Below are experts of layer 8 (counted from 0) of a mixture-of-experts language model. Rows are named router (the router's row for the expert) and show model dimensions 0-95. Each number is 200 + 30 x the weight over its row's rms, rounded and kept within 0 to 999.
After each expert's rows: "comes after" lists some tokens at least twice as common just before its tokens as in all text. This comes from a sample of Wikipedia text that the model never trained on. Tokens count by the router's weight.

# expert 54
router,193,177,177,199,159,111,203,223,219,241,179,175,197,176,191,144,158,221,190,193,182,181,183,206,207,157,211,222,198,250,177,188,178,174,209,205,223,166,183,148,225,220,189,221,247,132,171,164,207,244,209,235,201,140,182,190,191,184,190,127,203,198,260,253,217,216,219,179,212,181,192,172,188,216,184,199,180,202,208,217,154,184,211,170,193,242,203,252,168,243,176,180,206,277,194,162
comes after: " F", " D", " H", " R", " G", " f"

# expert 56
router,223,200,194,215,143,117,215,197,199,249,204,178,182,173,166,168,187,191,186,308,216,188,148,199,245,172,181,215,230,218,179,242,128,196,168,205,208,208,158,170,214,248,186,218,218,180,210,203,200,188,214,234,162,166,303,227,222,155,138,194,235,183,211,211,183,181,196,185,205,197,186,168,223,205,162,187,191,201,178,208,176,185,227,184,208,202,189,189,222,202,161,211,205,235,208,184
comes after: " T", " |", " ", "0", " S", " N"

# expert 27
router,218,205,191,210,127,114,216,210,236,261,187,149,198,167,191,151,179,194,172,214,185,171,211,213,260,171,201,264,221,190,141,213,145,189,196,190,187,213,170,161,221,229,167,168,247,175,195,204,230,250,231,212,162,207,217,182,189,206,165,191,209,214,215,261,177,229,185,189,209,196,210,182,209,201,156,145,190,196,208,210,126,179,198,211,184,194,217,220,198,193,141,172,187,230,182,171
comes after: " S", " B", " H", " M", " O", " K"

# expert 52
router,218,173,117,216,163,203,178,200,187,234,156,178,186,225,188,221,242,184,208,213,175,207,200,274,203,202,203,216,226,249,167,214,144,185,193,164,184,205,212,192,244,252,140,162,252,178,197,175,197,215,194,224,218,192,240,213,210,171,143,199,215,205,228,222,143,201,208,198,235,185,189,188,193,243,150,184,205,171,241,217,200,215,215,163,183,183,155,162,216,268,170,196,200,211,215,122
comes after: " ", " (", "1", "2", " $", "–"

# expert 63
router,212,221,150,193,218,200,210,189,208,209,202,190,162,190,143,174,201,169,200,238,191,214,223,200,207,231,159,218,244,230,189,181,156,126,142,204,115,158,176,201,200,171,151,180,250,176,174,179,181,222,209,195,180,193,225,198,169,177,177,214,245,194,209,231,177,255,247,200,258,168,149,168,197,281,203,203,192,194,231,216,216,186,197,156,198,177,210,227,160,240,197,191,215,238,226,175
comes after: " the", " of", ",", " in", " a", " and"

# expert 13
router,189,179,141,199,158,209,188,187,234,273,201,198,185,225,171,164,150,225,197,243,189,189,191,237,224,203,182,231,244,204,181,177,144,173,199,191,213,204,199,147,221,235,188,179,229,188,199,199,181,230,193,212,160,219,245,204,180,196,86,183,227,170,225,217,153,228,187,197,209,198,152,184,200,206,152,210,186,130,215,210,212,255,206,176,194,156,170,193,222,233,192,198,227,226,246,152
comes after: " |", ";", "|", ":", " /", "N"

# expert 4
router,232,188,156,201,210,185,229,233,233,203,190,188,196,198,205,191,188,193,195,218,165,198,210,200,227,161,138,229,199,208,181,172,132,188,159,223,233,177,183,172,190,210,183,209,245,141,155,193,204,244,227,210,170,150,281,158,217,186,189,168,197,204,228,230,148,263,229,194,213,208,218,193,198,202,155,130,124,180,221,221,200,251,230,210,180,195,212,207,226,235,219,201,248,246,219,180
comes after: " P", " L", " |", " C", " T", " B"

# expert 31
router,221,202,202,212,176,186,142,225,186,203,156,180,184,164,189,158,146,193,200,216,176,174,157,183,248,192,215,230,219,188,170,153,167,128,176,210,140,203,153,207,222,200,201,201,180,192,185,175,183,211,214,219,163,161,199,205,236,246,170,205,205,141,216,180,217,208,164,239,212,183,146,153,209,259,136,134,172,158,182,205,165,238,212,205,152,194,148,184,207,221,190,206,174,203,220,170
comes after: " of", ",", " in", "'", " and", " by"

# expert 47
router,229,199,175,195,185,229,206,204,234,211,178,173,155,168,146,166,167,172,181,218,160,195,200,187,259,143,188,245,204,217,163,171,169,160,216,213,174,202,158,222,195,224,193,167,234,200,208,188,186,201,242,226,194,152,197,197,209,174,174,207,273,170,196,203,209,208,167,227,194,199,192,136,169,244,194,187,179,140,229,192,184,230,206,134,161,181,151,188,208,231,178,190,141,241,203,124
comes after: " of", " in", "'", " to", " with", " for"

# expert 6
router,212,161,207,198,174,147,223,209,198,205,173,178,176,237,158,155,139,220,200,217,141,196,191,222,256,196,184,204,206,230,148,216,190,154,183,185,215,207,172,199,179,179,217,248,214,144,187,159,156,257,242,198,176,199,201,259,220,195,184,216,194,174,234,173,194,212,203,221,242,173,173,196,146,214,152,177,191,167,222,193,156,229,233,160,172,169,186,154,177,197,152,242,231,203,231,142
comes after: "9", "0", "1", "8", "2", "7"

# expert 43
router,222,195,132,208,182,136,230,200,249,206,172,172,214,203,173,177,195,162,194,269,144,200,178,233,250,201,179,221,237,189,196,203,200,201,120,158,170,156,221,174,191,221,220,223,244,162,155,162,195,228,235,250,179,212,183,210,229,145,196,182,222,216,194,221,226,234,167,195,201,207,221,201,178,215,207,223,154,151,179,239,192,225,210,195,212,181,167,211,232,220,195,161,146,223,228,152
comes after: " p", " l", " the", " P", " a", " c"

# expert 61
router,204,147,155,182,156,134,209,233,245,220,101,163,205,186,199,174,205,211,207,186,176,171,162,189,214,187,200,193,201,214,194,184,163,189,170,164,183,162,159,199,217,234,201,227,200,130,170,210,202,234,189,216,130,177,240,218,188,245,185,141,196,197,253,260,180,270,186,213,219,212,201,186,190,211,157,171,200,205,216,185,206,218,211,190,146,175,203,220,194,217,175,241,225,205,217,222
comes after: " L", " St", " W", " N", " H", " D"

# expert 39
router,221,151,166,242,204,181,219,169,194,193,176,198,188,232,173,188,146,214,231,187,175,221,205,262,227,195,192,194,268,235,142,225,159,149,184,166,186,177,207,200,238,177,190,163,261,163,198,143,149,247,216,225,217,147,200,228,204,219,181,199,222,175,206,188,168,189,193,189,247,176,141,198,168,222,200,171,188,170,214,227,175,213,239,155,211,195,182,206,193,258,170,211,194,208,218,129
comes after: " ", "1", "2", "9", "–", " ("

# expert 34
router,202,147,188,216,180,206,170,179,194,235,180,187,176,214,196,162,167,187,227,224,185,181,171,297,265,164,131,230,211,193,179,206,147,182,184,177,178,170,151,169,191,245,180,193,170,193,155,163,177,202,251,216,217,197,269,198,210,207,187,113,214,206,220,205,227,207,213,182,203,180,180,183,195,231,192,208,161,217,244,217,204,207,192,174,182,160,215,180,185,242,189,235,185,204,242,143
comes after: ")", " ", "0", "%", "3", "4"

# expert 62
router,199,202,173,240,151,203,168,191,247,216,197,168,175,192,178,145,166,225,173,235,183,204,205,192,235,181,197,212,248,275,189,192,134,169,196,190,187,164,177,202,211,195,170,249,227,173,196,163,169,184,217,200,157,167,217,226,209,238,184,187,207,164,290,158,186,202,184,234,244,157,175,154,210,193,186,207,172,206,205,212,190,181,193,191,201,155,135,191,162,190,185,206,186,250,172,131
comes after: "k", " K", "h", "j", "ak", "w"

# expert 5
router,228,167,193,226,191,199,244,213,245,253,187,219,171,205,139,213,232,226,146,228,172,180,200,215,260,184,178,191,217,244,207,215,179,197,203,160,216,175,197,147,180,204,147,203,235,181,192,159,182,215,224,224,217,171,248,220,220,212,148,167,259,184,225,230,184,228,163,217,184,191,188,185,174,206,212,222,170,211,197,186,194,197,197,193,180,170,216,192,183,234,168,211,196,194,268,76
comes after: ")", "8", "3", "}", "4", "2"

# expert 15
router,206,199,190,223,205,225,219,216,219,206,184,164,156,196,143,209,219,218,219,219,201,187,181,239,204,164,197,200,199,226,170,203,152,188,205,180,208,197,178,166,226,213,198,193,224,197,198,103,194,247,195,203,178,147,212,214,195,214,115,175,178,200,214,222,188,220,212,197,293,142,181,198,174,223,206,203,198,115,222,192,167,189,224,162,217,173,219,190,226,175,163,198,221,246,203,109
comes after: " ", "2", "|", " on", "1", " January"

# expert 38
router,233,162,172,258,202,185,193,223,198,183,161,188,204,204,159,154,214,185,200,227,178,196,218,239,198,197,144,214,254,248,146,177,190,203,198,148,182,185,203,207,249,231,160,189,239,162,214,175,187,210,240,224,187,141,199,200,220,215,158,211,224,181,194,221,205,180,175,221,234,199,179,199,198,267,213,188,181,181,199,221,216,268,200,158,164,165,179,137,202,288,192,228,169,227,201,151
comes after: " ", "1", "2", "3", "4", "5"

# expert 22
router,228,178,178,213,147,178,213,271,210,221,175,191,184,160,217,187,212,141,195,222,198,210,193,266,233,209,172,208,186,266,195,178,165,191,176,170,223,159,185,182,237,203,178,159,222,207,209,182,144,202,219,200,166,185,235,218,211,153,159,130,190,197,213,225,219,213,234,215,191,167,178,144,188,234,200,189,214,147,198,188,124,225,237,190,199,157,225,204,173,222,212,214,159,177,238,140
comes after: "\n", " Species", " non", " Length", " Genus", " Born"

# expert 16
router,198,139,190,210,186,146,206,241,247,189,165,194,180,203,163,176,164,202,198,197,167,201,198,230,245,194,166,227,197,217,136,222,172,159,188,160,207,200,198,211,179,196,182,209,224,149,203,151,159,248,194,213,143,161,227,236,223,190,185,199,231,169,227,221,192,209,194,202,269,192,152,205,202,219,195,172,166,141,262,200,179,249,221,129,199,196,160,203,214,207,189,219,205,174,255,149
comes after: "0", "9", "2", "1", "8", "7"

# expert 10
router,198,171,189,241,202,206,248,188,220,210,187,154,181,168,123,170,180,172,189,195,192,200,209,281,233,154,164,206,269,220,200,195,205,157,174,177,198,172,193,200,191,185,176,188,252,198,172,194,119,199,202,236,180,206,237,209,147,163,155,165,221,185,189,191,223,186,177,178,241,156,176,193,187,202,200,211,163,183,185,231,150,233,251,191,217,197,231,238,187,267,186,171,197,215,227,162
comes after: "\n", " in", ".", "==", " In", "In"

# expert 26
router,223,178,148,198,193,200,203,258,202,247,187,136,190,167,211,198,206,167,143,258,210,215,160,215,224,158,126,218,214,211,208,154,170,206,158,178,205,201,184,189,233,226,196,195,214,175,208,197,147,211,190,203,168,188,234,248,132,143,143,186,229,184,208,243,186,192,227,184,189,206,197,189,203,240,155,177,208,168,227,229,181,236,213,122,194,191,199,173,211,217,187,191,236,241,244,179
comes after: " |", "\n", "==", "|", "-", "==="

# expert 3
router,181,215,173,193,166,154,203,237,220,235,161,199,178,192,196,244,203,202,194,246,206,189,132,219,192,194,192,232,212,217,177,227,107,210,174,184,178,194,171,166,206,237,161,195,202,136,211,210,188,194,226,238,199,234,266,209,138,225,170,191,226,198,201,221,174,270,189,196,187,199,203,148,197,214,169,197,170,186,184,175,159,253,230,174,179,169,129,158,238,217,196,180,223,238,220,193
comes after: " N", " M", " U", " O", " n", " P"

# expert 60
router,237,222,123,230,213,211,176,153,222,227,194,210,135,142,200,177,243,188,195,249,196,210,218,180,259,193,162,249,226,226,213,155,218,160,167,204,172,198,230,184,238,187,165,219,264,172,228,160,196,205,219,223,185,203,207,217,188,148,152,189,244,155,206,228,178,220,219,193,207,185,145,189,167,207,213,217,168,201,243,219,191,249,210,185,182,196,147,194,188,224,206,151,172,193,243,178
comes after: " is", " of", " to", " and", " with", ":"

# expert 53
router,184,176,161,186,193,172,178,212,250,200,187,158,188,215,196,200,194,179,210,222,183,230,164,209,182,173,189,217,234,190,147,228,209,178,156,158,127,144,201,160,225,211,214,166,204,171,192,185,202,250,257,219,181,230,182,255,181,165,202,206,231,224,232,238,208,258,224,208,217,160,227,177,192,200,208,195,169,184,183,241,171,214,235,173,130,151,199,144,169,223,161,166,186,168,266,185
comes after: " the", "-", " a", " to", " and", " was"

# expert 9
router,245,198,100,253,200,178,167,193,217,239,196,202,173,245,206,217,224,171,199,232,154,214,206,186,234,236,185,215,217,228,163,205,173,186,196,206,182,182,217,188,222,232,125,257,241,191,217,174,170,246,207,241,214,220,259,198,206,202,187,192,297,191,207,178,156,230,212,179,176,191,173,178,153,220,161,195,185,210,236,216,155,215,193,189,185,211,199,209,181,187,220,190,221,171,249,160
comes after: "-", ":", " (", " P", " p", "ia"

# expert 46
router,207,178,188,186,193,182,201,182,182,200,198,211,188,155,185,194,185,151,173,238,191,191,119,239,246,166,175,206,241,218,182,186,140,191,193,177,224,178,186,172,173,231,201,166,246,163,196,111,181,188,196,238,171,123,256,225,173,218,171,163,187,196,215,186,184,209,188,222,231,194,201,134,191,241,181,150,220,216,189,200,179,240,225,202,200,197,216,162,158,227,175,204,224,206,221,125
comes after: " ", "1", ")", "3", "4", "6"

# expert 12
router,185,171,150,222,188,198,173,201,214,209,197,194,164,171,117,173,164,209,160,205,166,177,168,267,206,168,173,208,212,177,181,217,185,119,204,166,230,154,211,199,219,239,197,188,225,196,190,159,171,202,204,193,212,173,231,218,198,205,163,186,251,196,242,203,152,210,243,212,234,195,165,184,164,231,170,148,197,158,206,257,175,250,234,204,198,139,224,232,176,226,192,224,234,188,250,184
comes after: " |", " /", ",", "|", "\"", ":"

# expert 51
router,218,202,146,219,179,220,160,215,194,229,179,206,167,197,185,199,211,197,161,204,184,192,196,239,175,191,198,251,256,189,188,169,156,173,163,192,157,183,217,189,191,228,138,163,226,196,207,205,178,241,193,201,168,227,197,189,136,208,198,204,223,210,197,243,209,197,238,268,263,215,186,174,176,194,137,166,152,195,243,216,169,223,231,146,179,156,154,159,188,243,200,231,157,224,257,176
comes after: ".", ",", " g", " (", " that", "′"

# expert 58
router,216,188,150,190,177,196,222,214,232,298,190,194,171,218,176,195,232,209,159,202,160,202,175,208,213,238,151,246,193,184,181,188,180,193,155,209,153,209,182,205,186,203,169,179,261,173,186,228,190,217,233,187,188,222,221,239,178,219,148,212,245,179,220,241,184,230,259,235,198,181,202,197,175,189,173,204,156,172,244,205,180,194,230,163,175,152,205,157,167,263,203,217,185,213,286,199
comes after: "-", " (", "°", "″", "/", "=="

# expert 17
router,202,173,181,241,198,190,189,175,181,206,173,163,198,132,206,187,165,195,219,210,178,188,198,207,196,199,200,231,245,205,187,178,190,147,191,187,177,125,196,167,196,192,192,179,169,161,212,185,206,238,188,215,165,125,189,180,171,225,217,108,207,178,214,198,227,242,185,270,266,195,151,175,199,231,189,184,145,189,171,263,172,259,228,170,224,200,211,211,215,207,184,180,161,236,199,171
comes after: " he", " He", " g", " was", " she", " and"

# expert 48
router,226,202,145,188,179,161,229,162,196,219,169,203,190,144,179,161,204,189,177,219,189,164,223,244,253,206,206,257,217,193,198,153,206,182,160,203,155,205,202,191,181,194,211,210,257,140,163,227,198,204,238,237,214,170,185,240,189,211,183,162,212,149,177,221,169,240,205,182,213,156,170,188,136,202,219,165,215,163,202,234,152,215,273,200,186,178,195,211,250,248,192,160,161,213,241,191
comes after: " p", " the", " b", " st", " l", " v"

# expert 36
router,226,209,153,252,210,198,186,235,198,172,182,210,169,221,154,213,169,165,218,177,198,184,155,227,190,181,173,204,213,201,173,163,170,130,170,165,193,156,147,176,215,205,160,188,192,139,222,150,221,229,219,194,186,165,237,172,129,178,189,165,202,172,205,212,182,235,211,203,279,148,202,154,210,254,189,237,156,199,256,225,170,207,206,201,177,200,193,192,201,218,205,166,222,242,220,173
comes after: " and", " the", " a", " was", " to", ","

# expert 24
router,232,159,178,178,180,159,215,253,287,249,197,205,197,184,199,144,164,214,162,276,171,180,170,247,230,211,193,218,211,236,210,201,181,222,191,175,207,185,181,189,195,222,193,231,267,139,183,201,231,245,236,200,191,175,200,224,182,198,176,158,230,180,216,238,250,231,180,175,197,214,208,171,201,203,172,148,219,198,199,234,213,179,186,179,130,191,171,205,177,247,200,222,187,247,175,173
comes after: " T", " C", "c", " A", " D", "C"

# expert 49
router,191,139,196,255,134,200,216,198,217,222,207,147,200,223,192,189,164,159,157,232,149,168,206,242,268,180,152,201,262,201,189,204,187,160,198,207,197,192,178,197,205,231,162,207,222,181,160,201,147,208,194,221,177,170,260,257,173,172,195,215,227,181,215,257,226,220,194,235,209,198,158,185,182,190,205,192,193,182,217,186,177,254,187,174,163,178,222,173,179,203,182,161,208,260,252,175
comes after: " |", ".", "\n", ")", " =", "=="

# expert 18
router,219,174,209,239,203,204,218,193,186,226,188,178,185,223,163,164,179,244,235,219,166,176,177,255,246,194,180,212,248,212,178,187,162,186,176,206,201,157,194,153,166,252,199,192,197,199,174,158,182,240,267,225,212,191,217,225,204,198,204,184,181,212,214,186,199,196,195,213,186,128,169,127,150,267,191,209,183,216,243,214,199,255,214,158,192,176,235,255,148,230,184,226,176,219,196,133
comes after: "\n", " by", ")", " of", " Mar", "\""